Experts of a small language model: 31.6M parameters.
Below are experts of layer 3 (counted from 0) of a mixture-of-experts language model. Rows are named router (the router's row for the expert), gate (a neuron's input weights, with its number), up (a neuron's input weights, with its number) and show model dimensions 0-127. Each number is 128 + 24 x the weight over its row's rms, rounded and kept within 0 to 255. Numbers have three digits each.
After each expert's rows: a language model's description of what the expert responds to. This comes from a sample of Wikipedia text that the model never trained on.

# expert 54
router:188123145173176120141118124150149093089136168108137148106121126131157137145136166111160111095099113127104153120139095132134173112135118118149141161137114118103112134150090110135123115122117100151105121158113126127135101166145128108145156122132162175136138130138157132110110115130173101115153147090163104134103133071105104109147163090159091120136169143130151117072130077101105103151113
gate0:123140136156115162138111104114125145135092150149127159137130107127146140205109132135077109123123102061116178187145103116125128117144098146131123113143134144131121089115120150122143134156171132143140136093131112137122138166101177119147090148109129140106104144165120129080113128113170125149128111156114127137101110151125140103141164113139159117151106147081078148095138126156179162143146
up0:109119089116142106177102086137167119123147152109152126145118122115180147168149088103112170135111131077134148114146131140125178108122100133139084128167106110105144124085084088148120123164105109135117180128143126133143134141127145126123090131093139129138097130134076123136124092150183168084133117126097155158129120133109148117144139133144142139139156148115095135115134104159179144124154
gate1:113110115141113057169138108130128129112155104133129123079142146170147168117155131114118149112104096128168116144121156126141118132132126112123139105100176166107142166156111144160159122135142116144115072132161152114048146080171123123098114138143125167164102118113142132119117149125137115118150126113124175148172132083130145136138144112142103091118156155155128132128139136118134073122120
up1:106124156140107152102128171122087146130110137125142133119131158123131175107141127119122166128105171137138148127097117122126103128147116150147111115168096109146108162136141146131155121065112141118193125134169084131172117132115151172170167071101139118148135125103143108167159120140139168158100122105137136111099137114126131124105130079171151143158113091078121111110109103119115125153142
Country names ending species-range sentences and taxonomy words, such as United States, Argentina, family Raphitomidae, species, distribution.

# expert 19
router:144111130141111134131143159136123130136147143084128151138095109153165139142152127136138168114133153105126144099116077104167162113114131136115137158167152119108071175146161112111096074124099132106125114172145133103104173129147131151153158161163132122131130162118117079126153151122151151138119156114142136141117089098098085126120112133124105141160085146107164128099151099141172133171160
gate0:137111111107124107129099136110088139117094118121134162115134122105125118135133119128144191132124147113180125116125136111160164155127133126126175115115139092089126110152165108131150150133096090152098133132105135113144134093124135144138142124158130117140109167064096132118123102121087149108131102086150130116100140108097134152102086108148145135129033158132126106089133110149102164178132
up0:144142083122126138129150108142132134116083107132167116156129168150107139158120109121146139148078146137140154110124102140143129172164081144081092117116125145125114150155163090145155090121153158145098131115157113089115095129154133127106096097143146139133134085137148162143099134140137126088120132159131122133107160095150133163089101178146057150105137116165127142124150148150127138165106
gate1:083128090129127140102106136159121097136123158127090153144122152159154109101103126109137145136113118127118107134112101118147149114107074101151113107121123102130126144140131120141118153130167153080083180141111099127126161179140132125088181111084152142127115136158100102125112160138128211134104159098093112145114153099143161113145129096135141136154118130136155166104143135110127081132149
up1:123135104103146151098086141150139120143140101123137147107159168146149105113104108109140121131105095118107141116076110092128141153048108155144110126112147107103100129138124121122128159107129155083127148143127113175111165197108141105120155122070130150111131108155099118132089169121144154138089117112127132141108116127134143127163169098136106147140140148132146150117138120134115124193175
Mid-word pieces of verbs and adjectives (restric-ted, a-part, consolid-ate), plus cells in election and stats tables like Turnout, Invalid votes.

# expert 62
router:129144144139161132121117135109117042152124097159140103160097112137124104140123136174104094146159094174153133146139125166125153143152128137171127148101128105141162103085106125115116130096139146069120108102077103120153129154098128141143099128105138114145149095092132154083162162128120100095152127134153089141107143122122131145102108139149092114113120097085119135109102112103111145106128
gate0:137092111121163168142121134156110109147123116120144136113113128143146128071130113150122104110152127135105086157126131123087057179120131128134153114120112095149131125092118088149139128153163136114135111167181131178139084131139116099111123103111116098112147159157115147131131111156152151135105120164144145125148073140200125102142165182149140120102113135122105134097143117092119124121137
up0:121159174123112099152128118121133143109119110133152131161156139130110105169150137109137149122120151128162153163129136115145113101139158105105084125142152146126106186127137164135169166101113160103117144090136143098126128088128142175148147176130143164107154127090107073125091103128165114139119141105108138120155178124089124114128112088119137153146125155148100156153176121164090106149119
gate1:096150107121154127168106095116120104146162122164131134184128117091126108117121137171137118167104134149101130112144149133139125180136211129171141127134123144135157133155172147135101126106162117122119100084104115084141153103114122141106114125110124185111149155114161157122121091141142114100142111123117130163123154160110088113122124182164126123135137111120155115116130121141147180126160
up1:113130122100163143140136151130138137145093061104121136153116135135079146157136102112142165124136146118164118116153103098113109144146124134115146117138164098120139120115105132151151157115104169122088143138180161118099080113142112085138127130110089102151110126146109155148172190116073095131129131156134137103129078096160132166103118134112127128079097138157104140157129163134119134132118
Sentence-final periods, paragraph line breaks and == section heading markers, mostly in biographies, e.g. was a Greek gymnast. He.

# expert 41
router:132107110159142151132144123152098148168107119144136119149111137177143105135143151147114121142129144110111124096123110110146145121135150118058062142160124151166120116159112145139175100085157114163101159124146142112148137090170152131101112098117148148118102120168115144165169083144117137096124150136102118172105187155153138138129128093124136121107154087138149137095134111147121146147152
gate1:126136115138150120103161108148149142122133159157115096142100135112155143151127167115119092127137093131134161104147151149120162086131126118141160153144126158161133079130132165160146134101108085140082116201145160111113146097108153130091103128083129120121099100139147151045116100140133104129151135139153105141101143125113123126154139099132075132130143136126162112111177111161141122130124
up1:108156113152097108179122137106107115115096131125140106146141105100138095075114111112137160143179135129091139144174121110096148141159133105161123095124148151112121117094172143129112105070136109125156136155085141094158141124168110159095104144116107160164141161088101158108123155122122129119131113168132118136117151141097118140134115165128110113129153087120084149137146080115149107123091
gate2:171142108093147067086167085135084121143172072125165122117133114105098119087126101103127146114084135114104157106105138137148115143121126123138134104120070144157110116114144103099088103157112080131143137144103139111185127148146158146093185132131119165134121097133137156130111110134128141168131097109139114091136128137101131138136130139152160140110111115120127162120098156132128127097129
up2:184078127154105166122148152192137155130147095130161111106138127090100106125125140140111142092128119147104159128133136139144094132121145151095162123124109134148142108127169102064110097152145073119126132151115139096188131130122157160129148131152170127157140130115133142132101118128144144179130145078114116126140149114086154117120117146108134154113107097126114180111097137137160107135142
First pieces of words split into subwords, often in headings and titles, such as P of Points, Tr of Trade, Pl of Plot.

# expert 29
router:121125160128148126166135140084122116140113160177113170116130128105123137104140115095105145113159110112118148151104106126135147149085129150159127126111101162089104150135117091156138131138133133125106106114133128162091073133139178114151182144161093166124121096127152124159071118127178121176112137134090103109119102129098143133112166131128124125094077169117118118154106110116137152132093
gate0:129128125160126133170139103129123153082131138096137122155097119151083151118174146135150090140123121148077157152130159099107143117128144122155110126139123132092126123156147180148153131077109137191116119112109122142099136100132093160132150173139097156123123152102118131138126122142151100112142154166123096133123132070113123141091111080108099169163135141099144134107168108115145159165122
up0:165134133134156105142148129184143168137122142096090094124094122125118101164117117094136127150123127143112139135128199121120185132150145128140085172131169142110146135127114152095148169104118097145103185127141129164111084134138112132106141131091132153131139101135077077091113137132147108114108150174100125113114136130124148152102113091113158183102123127108128129139131134112105120150110
gate1:144092107133119146163086172137128130164145140165096132122151097142158145102086161156102131099123146154162144140146104182138115120133151142106161180104121124147114134122155132111114138085110105152103143103110134128136171151154120127167155126115134160091125107138175117149107128121095126134163137099146184155147116105111139176148166106146135112139140155119160087139159134104136132143083
up1:154128098138083105071065151098117122137178145135121138109180131112122136139107144146120122147135122171170126139115116121133136152146147130146149101134131100129108163130151131140097136110105090091124114149108140169102185087137124122108103110128116155073104112105147159151123148141127151127115113136094141182147152086112163140122120105139141152203151121117130116122141123100140101145111
City and team-name starts after the in sports writing, such as Chicago Cubs, New Orleans Saints, Los Angeles, plus general the.

# expert 50
router:146075156124143135155124153132146157162121106147180159070140113139164138116109116125157125122116153108097087086115113157132136109120147125116096160100124098131109154091142133091118107141097106121129160130150160109144143090115109100125118135138143157113145142175103150184118125063171122098119146146108124140091095123120114107139106133104139102145124171140115136138120081166165126106115
gate2:120151112112113149136137162089100151126170117143112120100106084116130136125114091153171100181116094138142144102098109123135106114183118128139133128151137153132130126083129155122121109122166119128135101130110125148137145115136156102117093138184088138119121140154109116124113080118157141123100107157104149180143128129176154146150104123079116106132136106163058146157132096143125180111139
up2:139104165174153125135140103138144148100128164128104138183154188143120132124125083110076128114140135124143121126162121167120141142091129127116141128117117106126124129137137115163117129116113134106109169103154141133117087131189125133092159128089167093113149120134143166130140166134099109106172150152157112115124144156106129107154169085155118121094108168085144127111147158108131081150144
gate3:165142114127125122126169133154131103123149180166151122174109152130135133052094143138118144153127146097127132130134117100105099120101177117141175152158124129154144193118110146123119135165164141109125126138133120117164137091128105105163109114102145120117137103162072109099102113121138169144102154109141125169168143133138145112150107101102159132112097148153162128120128133172120144129096
up3:138177107115146152126152149123119100122142156188166116166095129110128176104089116128156138124146153136119124089125102136098108154107167124100144165124121118130135168103136117072127117167145126130109115145114122114159157136110088088190128116098136119128121112150083109115137101143092169164101160127111090154141132149105136103112099089102147133118125180161159131121147119134131139114126
Stems of common verbs and nouns awaiting suffixes like -ation, -ing, -ed, such as occupation, presenting, alter ego, public, design.

# expert 26
router:162080141112091102132107108130160149151117142165157152110153121108138152148126123101155123116154099122116162067128142119109133150111091136117136090133118100106137118110162130071136177126112151121143145103161173104125161117103154149161139100139148140103154121085144173131102138104107098099155151115157108114077146150095130104111117139106076110148134178139129124101114159119117147121126
gate1:101133124144136163130097131137125091125117059137130141120137134156122143105138131144115137152109158157117115148130091119113085085120157101125147125063146129180123164108111128109159128142125103114164061129135089126095149147105189133133180119148113103120128129125122127104127170189112128145127111160108133109142125113126107124117108126190178152143157138103116125094158125124128121138123
up1:104146134160143111119151107129141159120150186092118116131100147146115100111139120104132084160136122104115102134161138116103168153170104166102104178152137130098125129155130159175104118116174164130123146138168118143138121109174088101154077131156148102157144141146120123157140094091152131085104131117120132111152131115129153147141125142098143100099113132166113098180107160121141119121101
gate2:147099159116103133142134111108123096094124172180131144187113123138146117164140166150126093193112167120123148161133101130163123145115157133130146129107154119174092119147122160124149077130122151132086152135128159152126143114133124126119148129152111140146149146148100152142123138104085121103135089143121122124143091104147159101115108089108148162125107159157130085095124103098188134136119
up2:098165152174158099140126119129113141161133130119141110104164176117094142131154105133118103118168130156130130125059119092126140098153149142125136155163101119115107120082093094144128109086124168098110129120102129157161084112113115137124118157121083162113119109132123137120156101087123101098160114070131131145151137108096118153143144075131152134147165128125146136131116135118151160109086
Role and family nouns in song and album descriptions, such as singer, band, son, wife, plus commas and by in credits.

# expert 31
router:126107126102091079167166145114139165147126123134142140136135134168159145145159148115174102126139163161123130132146094099148109148142116099071096168173110148177119109141137151149117090127114131140131133154153113098147140116128098130132119110171090106133128160190158110116116103133120121138102130139149139129143167125167131137108073126096111139165179129161147152154093107132114122134122
gate1:128101161104088131133137137117113138134125150137135142129193105183134160103112104109141156087118143160139105101090103140117136142107134141094081116154126182213125123120157127121149118110121119116160144121074059176116106141119127136111097079130114151149119118153145140159113101126121159144154150147149098136109124116127102121134118144155141156147096140092121141148134139132117154130109
up1:053135080142149112132104106136102137097110131148124081159131155111139135167103121132100124108122115150182124162105162152122128112150100113179128117096100117146122122157111135167121158141149128143116151127139111099120165123140154127110146152083134116136105114056144111131133144140172143092085122126138129156126160132115104095102152083080134112107116110149122132128125146138137136165174
gate2:166118109130144124104160131163132124103111142110167110116113129115099067137135139133147114133114135090114093163143139098175158055097122147115132174102129131147138134123129116156115104103145095153147095118136146076188140124084119149132128123154157139148148194098152100164100132142109144136132163134119123129133125177117139121098104142092109132139107116136160100104128103129143141119166
up2:090128177107166150114180097122167127134084144148116142132108126177124075153123132119147140127101106078121114132101122109166137116110111116120128135133122155118137133150093173172106107108085164136121144116120110116128095156101130106120079155149132131158103162152130123160093119113103122106141119104132131083154136147129139151166126127130058136156140122132141081158110095108138132087137
Inner letter fragments of scientific species names and other foreign or technical words, e.g. par-v-us, arbor-esc-ens, Raphit-om-idae, car-c-inoma.

# expert 47
router:094147166161144116093170090111093142136134165142122175124126078140134153134150122150133126128133084133149138139119161127104134125095099125156156143140128104104115123163160108161121136182120097170126121148136085153100140163151126091122159091116105148099122079111179117102111100133125127163090121137134123091139106118134146098137166132105121130095106152111134122176143092107164119105123
gate1:175165109138125157112135112149090122162159118154108126120118095133199138133109163138160136109095113164123074142115117130131106113116104102137116138151071118134112092172130105163118107089144125149151130154159100112149122124134139144091134121098117121097128118161165163155164146131120149106141184115161139194128083116154117133139145099139154141120113122149122132127147135135144157097155
up1:088124174134122120174150129145137122125143142128196152141130160138103116098086110131100105102143123109113210171117152148150150133110162121137103126081123136148161134134106153143133128160083136124141119150112137146114127118069126132145121099084165118162117119100115104112114100132097134153093110113098123111166146134132103126102117124095100156159123113148168155136126141109148150162097
gate2:138137101088104113108121113125092094120116159148099120134111124129115145109126138116146137151156126157113162100149145134132139119165149142087115141129138153123156144110104149068141118130146096133094136154094191173167124131150117169147095145118143104152116128156140209121126131091138127128116119164104096167109147090133157118118149100172098131170126138120117141119120132158072129150097
up2:134098142175135159178109137157154129152093128122173115110136143124154078112127085121081125138118163087140103130109090121122102109113111089103130118077119114144088133121102137127160160127122162099150114068115096120124096110097153105115113150101128141110130118099102109126163147140115160096131099099158134103135098135123109159131121158111140133097122135168126128152146172136148095168100
Pipe separators and country or place-name starts in sports tables and lists, such as | Togo, ITA, San, Santa, South.

# expert 33
router:133078146114171106098113126140123128145113127136098147093146116167113125137113125103093113107129118168113152130112116144129116150149109146162149102143122105121131103075119108090176169148094127110107172147141138129129124142091113106173118164103182114141137173126158146134172108134161109148147099154147122169147107146086142157102130164105103092113116162087110160112150148099135140142141
gate4:132125144110098124108127112114119199095143151135176110170199151148129125125149132091118129105130110127126104146135182130160149142098101127142103137114107105123133145135177124102131086120106110178161109120104097100147144145151126102146101118114130099140138166178177123146141103129103126109114167169126129154136104117071134127129112176138129129099125138121127139111144093147174125133127
up4:131146136137176179153145139143165108165093109141131150078085191122134141113100155109136115127144169145121132130134109135147091165132116147075140134107118112139118130079150110116099166118110154070161117092152135137109093125098083124108146094163139126085151121168100147129131128133123115122094116125098082140123141126141147129149141087141164157104124122117110161120147138134145103104128
gate5:111185130076114112134116124078125149118148148093112127131141103126142139176125092093126120133107102106123141133139126137154130083121165150167119142134091152079131141121107118181143108122138099185098153169113102116109109111140113141113150116115111097102101145111140067141124139128137147117142109130155133162084140074106148142134119087135149153104146140109119129121141058133152123153136
up5:120087161132102151158170170157144098125072119156114124108120123131167076110132117153118104121123143106104090122136138152140132202143148078122158141107186087155107136155121132105125150128186167157163112101122124114106153133143123139168129101105108147139133140157116111112113119134117124094073097122148097119130136127154123147150097134125153094152123118133144142134107142148108116116099
Commas after introductory phrases and subordinators opening clauses, such as that after said or told, when, where, which, However, because.

# expert 20
router:104163152141126137162154146125127129122124150153126152159092146095130138142138118140148144123105138130074120126133110088123149120110141134167142060138120140087138124129135112135142117114111111171125125122137169087147107124149172129169176105163096153143126094081104127151103139121156131126112120106115093100165095076126111074092146102112124120140123141137166154102125116084160135170093
gate0:198131151168123175131111100123160153119116160134130175122132139143094106146115123106132117178136128131111132124147077143163142154117132127144139142095092124150108147128136162128104169193119134133145154144125104108115141098152099079125065119108105126158150122118098135137112119124114122116146149147138115125096123123119114138096107121113123126183091110091137093104096090179093137133133
up0:105119155090076123135111133104087134149174157140127165190136082129134113146103168128079120083098110153115125150179134152115125125120138136086181092114134127129151086142121148162111126126128112142149110141127120107135136138090139108158141124153162107087100127120168111132140149105112175104137171121114143140114134108147126128113115105106109121104147114150123185125168119099153151132155
gate1:160136108126135154113094130107159116105163124153098110132105119132101119122169148125142109109154162138120159122079093124152126149128134131145124212155123133144112130122098120096094117113100115127133146177102114122119114134122140122178112122139156142132190183134115144149137098099080119084138135121133117192156114125128160113121120174079125132149127120171104149106127131150153146098127
up1:141135120122147099121128109121130117087174171131109122134134112108133146133174150113118138081127167149120151177089113105143137121110181144161148164139127140140119092137141113109098100089094111144119131163113156115135138177132136109179124135133124144096180160116176164140133144126109099117139139092108106143127127114109131097128145178081108150136088124111134088108114126080169156113131
Sport, gender and nationality words in athlete descriptions, such as men's, Women's, footballer, basketball player, Olympic.

# expert 38
router:139129099094160118124175114150080151153127079149140108140160135172143105092130123115159112131127171097083137127121131089118113167145116131061118172126119112163088105167133164139118099137106115123137163105173108113136128112146163133124145142141105141101115110178120140159128120125104159142116135092128118163168126144191113132107107104123125154145139117167154156141127146139134120122156
gate2:170155106098162114130128139141089147113097155107100117115166148121184135105120144115143130118137097159140144110162134117122105131140097127141145151102141112139133120155153127170107108134155133154125137121091121125127141135119108123105110144114118112142109109152122106150080055128113102153156103119083138178083123117104163095129157089084121153143109129066160117084112129166147143141165
up2:128129099109110153095070112134134117154110195100168100091162160066117131109136120138126091134125142139116144129149163126102116118123054114140098151124130106170092130133123169107141128137130135156116159114124100164078107151143136156132109121169157111131109127126127116130116115096151112142131082165124154126130105113131138122143148103074103106140159128102165134130126151153128166147107
gate3:152151085108145129151137101147087159151129101146129117148176109136126109105104136100137137117077102116084143108119092116200113148121124170145128143115125127159114097136172093146122115132154115148138114115103112090136137107122140121117088140088095131110114140133164136111119137136094148164130092113120111151119097129074125049134163095121117135120109136127170127116137122148114123162176
up3:094122141177132141102129109127139147115096114163102158121164107090100156139142105107128131095123134120134178105098130151129186139117112103066157164110155149108125146143119045118129095097127156128132127122150106151098092109139122093136098128115109112111137129131117138153123167159101126149122091145140155154158121157147108116113123125132109128159193118123119138089129111137107086139096
Initial letters and inner pieces of non-English personal names and Latin species names, such as Homidia, Xi Jinping, Priyadarshan.

# expert 8
router:145116106148144135136163121160115173115083147094149130148108144122144106122161113117139145131127166118146120128133117086165167119109145144120079156135128130168079128148134106140155087108133125144151168154129117088098117093140179150099129105127122136137119101116100106176154133122116148097059122096113097102097096114179127151110113109092123125162105087132135134128125127157140147168111
gate1:166122079092109126075148129137122103124142164152140160117124118121113092138142122125142147110098170128083127090129137099131134123140111101141152167130142118114099146142169139136125159077125145122138141123099110073114137124152155115149134161102118126156119137099150122148111102123147164084157148160097081125144155114149153079101152155151101141159095136138148131132179159097093131168109
up1:121122164190153129120110124106137124136092107103095081120172117148158142086120137125126101113143081125158128209168121161119102131128147127105145133116143149156132138104107127123129123132146119097144089139123112145112164155103082146121059087137144154125126119120086162102105154125119085168110115122153162120140107110118133148150124122150144130149154111153111134112099117113165100097130
gate2:158148112135138136147126085109111137093120136151121145193173161176122129156103133082097089141121154151116140143134089157127129139109143141136104116136084103155147134151114123082113116123151131167151090140171100122163103086149121124111134123110124132107158118147151116100117114172128158107119136121135132114115130135183175168121194121109160135092107109116142128114131114141101148098096
up2:173109115119122131125124143167146118179147114098109101122145112095092097118112074148125130104161111125132146139101166127107113120103098121137131128142125154134124127080145156139083129175148114116175135119120152173129178142125066130169131155079147133128102108120128146142158143127143114156114165140122113164110115146138121122168087089146105110123128152093116182151125110130131167128168
Opening piece of common lowercase or heading words in sports season articles, such as Premier, prevailed, pre-season, soccer, undrafted.

# expert 34
router:106183135114120145140179152126113158162143145141127080161116145123128118128172114172153133123134110137119140143149132122119146174096130135127153151094136116120127129137176124151093100121152117164144109106176126107098142124102116139099158091147090121110110092124111113148145107116097121145091117109100119181170094135145100152106121093131127123120120088186116123179167162112164140114130
gate0:143128135114115122101139108131176149099105102138128108107100148116141128152131130118121161102106124093136136136149139144076113109145134077143072137177131113115125118135118185103163148101107128166106131131134115117111154095131187097116146169150126120135104140088119116144118097119121171107144128163112089126142133151131096151130167115119094105130087079126085161153125132143150110066153
up0:125121149115133122134091180107066126161156163095127096148158147160118124161117132104136144132101135124120178136109105138122146103112144130129135112105122209140105084123137144094097089135135141122112138094110106135122095186099078135143106133115138146117154113150105155079101145116143145129170110135113139105149144125123118157100092134141136100132178094149142085099114124114117139114108
gate1:139146131108099119111146123141084141125144077144147116083161081140099112100151167123143153098119088122114126133106135133162146107086163136160189139087120130148168136162128096142168152156127108122107122128128115163101147099128166124121105150110174131137115114137114152166143132157130089154127144168146124155124100161120132131118108149123171084123111140185151095148138097150136128120109
up1:116144150111097145120154112136106139108160133130141138091125087121131113076167175144133126107146078123095172118115149098123125115095140149156175159101136125147175121163145083150143127155115117124144096093136151140099142138109155147145122138102125131099113101144111116123155150123151079149127116136170147175109124154078131135107146149125146099136118158131140117173130048113101119129121
Vowel-initial and accented syllables in Spanish, Arabic, French and other foreign names and phrases, like Umán, Omar, Lezama, árboles, Koua.

# expert 36
router:156121131161128115119132130119140109151137152138159178143113106185128148129106168126092144154099120115127140131133100136145116114094142121154132088128126106127084144116145106190110124167142102104074138150096127149090109171124103145108132118108115150168189179107137129113133134152135148150126138100101112109131151111106146107177150128121160090131139116129145135165131139084147084180136
gate0:151138109132119142107119122120126097089187152100158156132124115141089149138118110117142139138112124127131181168136088117117133117178156113114143124144063145131150164122107111159157109149154111115136135106151144108116136146111111173128105101083107139128147136098095184129108113148132145128198143161190124118146099118089091118128141141172124160142105114129116120134146098110096149115125
up0:112114159100063122117129127107115113145103162150091135163090180154105112115146133160114079158159141141130099101115138154117086144153123102124114137144146121135124112099137112135098105124082116165137147189122118146125168101131126100083122148152123141130118109159139071106150134106116103129127136133080112128167154124134183139096158115122152097097146128126117142126079138139153141106114
gate1:099128178131140063103138081125121121150122158171125102122080158114100194109129107108091161142107155120134110125106111158125108145141080149146095108111139137088119156101132149142140135151107102138111129149148170171106136122195112114141135152121126111128112137118068151126111139114127106127108148136100136111092139114108127145144123143151130127148160107143071115106128152122117128079138
up1:151119109173118127091143124108165140128127133165133129141100140107139135133138130100110123148054132091114154188116134143161137172135151143151115132160115097066161190094119138146128115135101151136127138124137158166158168145190133083164145135080116119144130129117100104122074115097102120152141108146129161167095126129134131108119126131095109124117154142131117111131133132105118129109110
Table pipes, colons and statistic labels before numbers, such as Coordinates N, Turnout, Density, aged, average household.

# expert 18
router:151116127161101101109142140126124149106164132152121130109124093104097130168099101137156155124115124110094121090106139124129132069138149141103131107103139126135132122125146120083111148132118090089167144114130152115134153102182134097133150096150125102120136183072127148159121168118152146108169125120148107159090110089091099107151084134090092141167155131104113095110115083136127125124123
gate1:066123098101123103160118150104142153089153160157110129152128133122161168122191161155136119135116109135124112115128152128112083127122100145122129064085133155120152120122134148124127136184173107120137136104108127115171129168147080149099120111102149088136123153144134084097137155139125123155131123166139158105112137100112145171111131130122117129151107085103145144147106148130106103167139
up1:122131104166161141162119169106143147120124156106108116086106134128166169148097188160143166151146113115093170107142109136096114094122110119095117167190118096143113099076120126088095146114132124079112153139147165134122149131128113165153132132096167127166135115133109156148136125156132168147107169145141123139112090129122135129127122101124123136103118111113137145129163130175127121096118
gate2:132127111105097156097087146155165141111136099143127127147162090157129146103149106132176122113116123173150076121118140110114159139129125110139129138057112098155122152156156072112144135116132134143112161155129157083145100130092108114102190129117090165101088123112121141136094154135139121104125101163139141121117128097138154109078151134139096147126113137119114146114109158121137095158102
up2:128065080109118115135156123136126114154120133155121109135127143144149126147154105137181133111075119141158134134143093127131077099156132127120138127135137154108118133151152113162137106136097138169133123133136130095102101117141148135118151130095121130149160165131147111120175149119195172146136106124073161131115164090115151153120166145045149143115116109124110142161120121089113115117127
Infobox field names and role words introducing facts, such as Directed by, Preceded by, Born, Location, politician, footballer.

# expert 49
router:107119121118138146136136113181147163141096165134159127138148143090133078146147127083160114171103183110124149084126116091153140127127134133067091160140115141145128102123126128129140095099159122174108139112166115101171175126104114120144101129100161101128131132147121166139109136124128142099099169100112142149128152150185124143155090151092125110154119094163141125144118142141125127142115
gate1:130122128129153147097134108091138154116108128132159107144125135123160117121079148122130152116158082108121118161110114142099131116093129114138128162107141105154103121128167163149130135051148117183112118129125192137121144097181129119100110128122075156156110141164160097143134152156142135170136146135129075110123151109138175117130099130128113120111115102137100085114124097140146083102127
up1:179115119142133103141103118125131107137159113143124106131122129135133140120158084144086141144124133182118105104118134138135128154174164164137127098161127142141129147096108104110118130151102086132107096134148106130105140140133154143123117093096146087115123104074125157132133141115072098135090120125192147188145152150149124142088153158136147114152125142112114172132176194117125144134124
gate2:082143162095124133151122094140117134124106157144103102180175133096149109137125145144091116127168116153127160104116093125129120131117095097110120137123131157164102102111133107137160110124122117153141129149160125112133171130070113134085160124159114101111120162137158156154133092134088143172176130118090105085138053129100104141093145117129108128130133132113117110154096135118151113122153
up2:081146105142089106126106115138124138114108164113138118141126146110104172148132127093096101143117121148141143141128125111136129086160130118112084130148145126129124121115092167096094175133140166144087163121066129133137115097133166143122127143133139171108166163141147137122140161137127160162132147094165152135153114126127128174117139127133198121125141050130126159140164133155130165128134
Split-off opening consonants of lowercase words, often in architecture descriptions, e.g. d-ormers, b-ays, w-eatherboard, sw-ollen, gl-ucocorticoid.

# expert 39
router:152098144126138147159146115140140108153171122115154140082120129105145137124128135172144123104149119137133134069131097142148083137127119117110130111140112119131130189074140092085108155157079151072140135108155154155112162154112096123174112117157130135105146137135125173135074108121167117139107115129137158099106099133090109125129100155112144082108118130112124136134148113180119116138160
gate1:117103108153144143139136089138127132155139174149151143106162148140139114132091113122092110103103088140112113106106135128128084095088132142113176171122097137132142131065112165156142135153102186126159120162107126111127104127134132141124163127097136135124124096145147142134095111120130126103135127119160132101146102190142133098127129150124117128108133154205100104110107104087074110126106
up1:139118124147130162141142121124173118170126112163149141150116138116136134139081161137122104115108106148116096111112121155144089117129140178149120159102111133105132156065124130097124138143124146124135106133103111135100158160089097132136145081139149089141154107133151181138116056116076136124122112123142114098128108166137118123090141171093131138102136124197150102094116122113110102139140
gate2:137123111110104144120115103134145143138101152129128105167131102138114151140116079093131112124095112152136161137124190067092129150107143102118137124102134110121146135137134141138174176147137098154090126143127111078143110140145148127157122139151077124170125100133150139114162109136072130107139121140121077110156172172141101142169178125132133098110129175105156115141141157107117155120124
up2:156142134089111181157108135154166156133107135111161133134121109102131150116136123140112119070114117161116150121096147094152067142140136116132146120127112113163169178126140102131105115152138100113128123135153117124142153141110093114160074115117132120150126161113130154147127097136157111137139110137091133094144113155094124115125153177087152116069097178114141141093133096111135160165154
Past-tense and -ing action verbs right after a subject, especially in reception sections, such as called, took, won, wrote, attempted.

# expert 61
router:114152123118122158172161108145131182147141140176133147185154130151081132127158154167158125131150124152123142108124160134110131140101111161108126153089123103119138107152171182145132145157137120146134117147175129125093119125125105141134142113109119109079132129152114107170119145109132135166116154138173121132146103158120125112105102120121121186138171139118120174101098152164160172131138
gate2:112156113144141156150118088147084142118086151138091150140148142080113169149119144135151100109143145163119073106110098131138136173177108147097111129106143115143139068115133136139156110167111122152127124141119135109102192150124085107087140110094112110132165113119097114123142115118106101132143092124094147130133108129135171178099124132116092123114100131144148118150123114136157122110176
up2:113128130147122121135152123157154111121083160101105123136120141115161142073145157161060115143157145119159089106111139164083132120139117158094167120121125110110108095114117169126145136139088106129140052113111118111106118122147155140112133167124116127128108106161110111132154136085104143123098188121133116108112130086189161136134151125134155122096132153096125116145145162123121115106112
gate3:118128156092101130138108120138117112133138146113119120142125106114066131090138106129135110152135130141108141106132108084096102176140134147110143143122152172083149097143127146091139111169165087100136107134114130105159167128109109188130146122119092147120151123109149087122108141126130099114122132101145133086138173134110116132110152113127136103123132152157167107103141162034142095102118
up3:141123125155146096136113158106163133177127118131160147081090160114174111164129155120115137104117132077114137146131105136123124098139177145115129153150176159147127120115123105144146135091108142144104108117144135140122106116138159093155153135113164129179169138165143121169131103135144148096137144181104104146160113141139120137171138148096104109106151094130154163139140075175113120136114
Word pieces inside German or other European names and words, such as Gerhard, Heinz, von, Jean, die.

# expert 7
router:103132165109134149099126146118161173137145121143141115155171125150105144153132129121172125084119116105094116158145115087104135118102140125124095151094123137100132165169141160108093160126147160124113160146156123128168126086103132142118163120107169152120124076098091130179106141119110150144126165094148163153171125115089126147091134127129150170142119128151127152137156114162118134174116
gate1:131066139126139112118094085147110117160113113142114139131108112158156144164127179097128148120131104081144089063132126114112131086142109121153101132141128065100124125115122101130130114104162125146080120096134102103121179147128139145135150115115131156140101093137149125147103119135140149065086150125151122106101146128155155161149163114150113135136142124092125099152126178114154136103132
up1:176149126155130139149118156104128092102192092105100150126128116113117150099116114145125133148126137164106147150122141152150131124112095096105181132100140113115137152112147077114079109163106102109159095153104141147139092132113073136150131119152090184111141130139148132107134140076142132157172127134128138084095113122118133109108090144105130121176099106106135092115130101110123157135130
gate2:178155125121141077152092107129069148144121090115127120133093107111092086132120081129112133141167107157159085102123119135131156133104154101151124161139125114129098129135132110136138133112119126126139130122128143098130149143118136123134146177155104176092117143096092111070105088109116134100146103137084117105129164120114145110120144096138078123095120126117121085117141105126076108084126
up2:104098102115102113133097136121154098109126144099098155083121162110160150126145125124115135126115153110132157141114135116124117103119094087095078134109121140132156171117101119146120150151146104139117115096148123170130120104172100152142101094136138086141105110174134137112124175110150162112135155117188110123168101158140115167158079180153143090170131122140143134103109159117132123104108
Capitalized words inside song, album, film and book titles, often in quotes or discographies, such as You, Love, Night, Dream.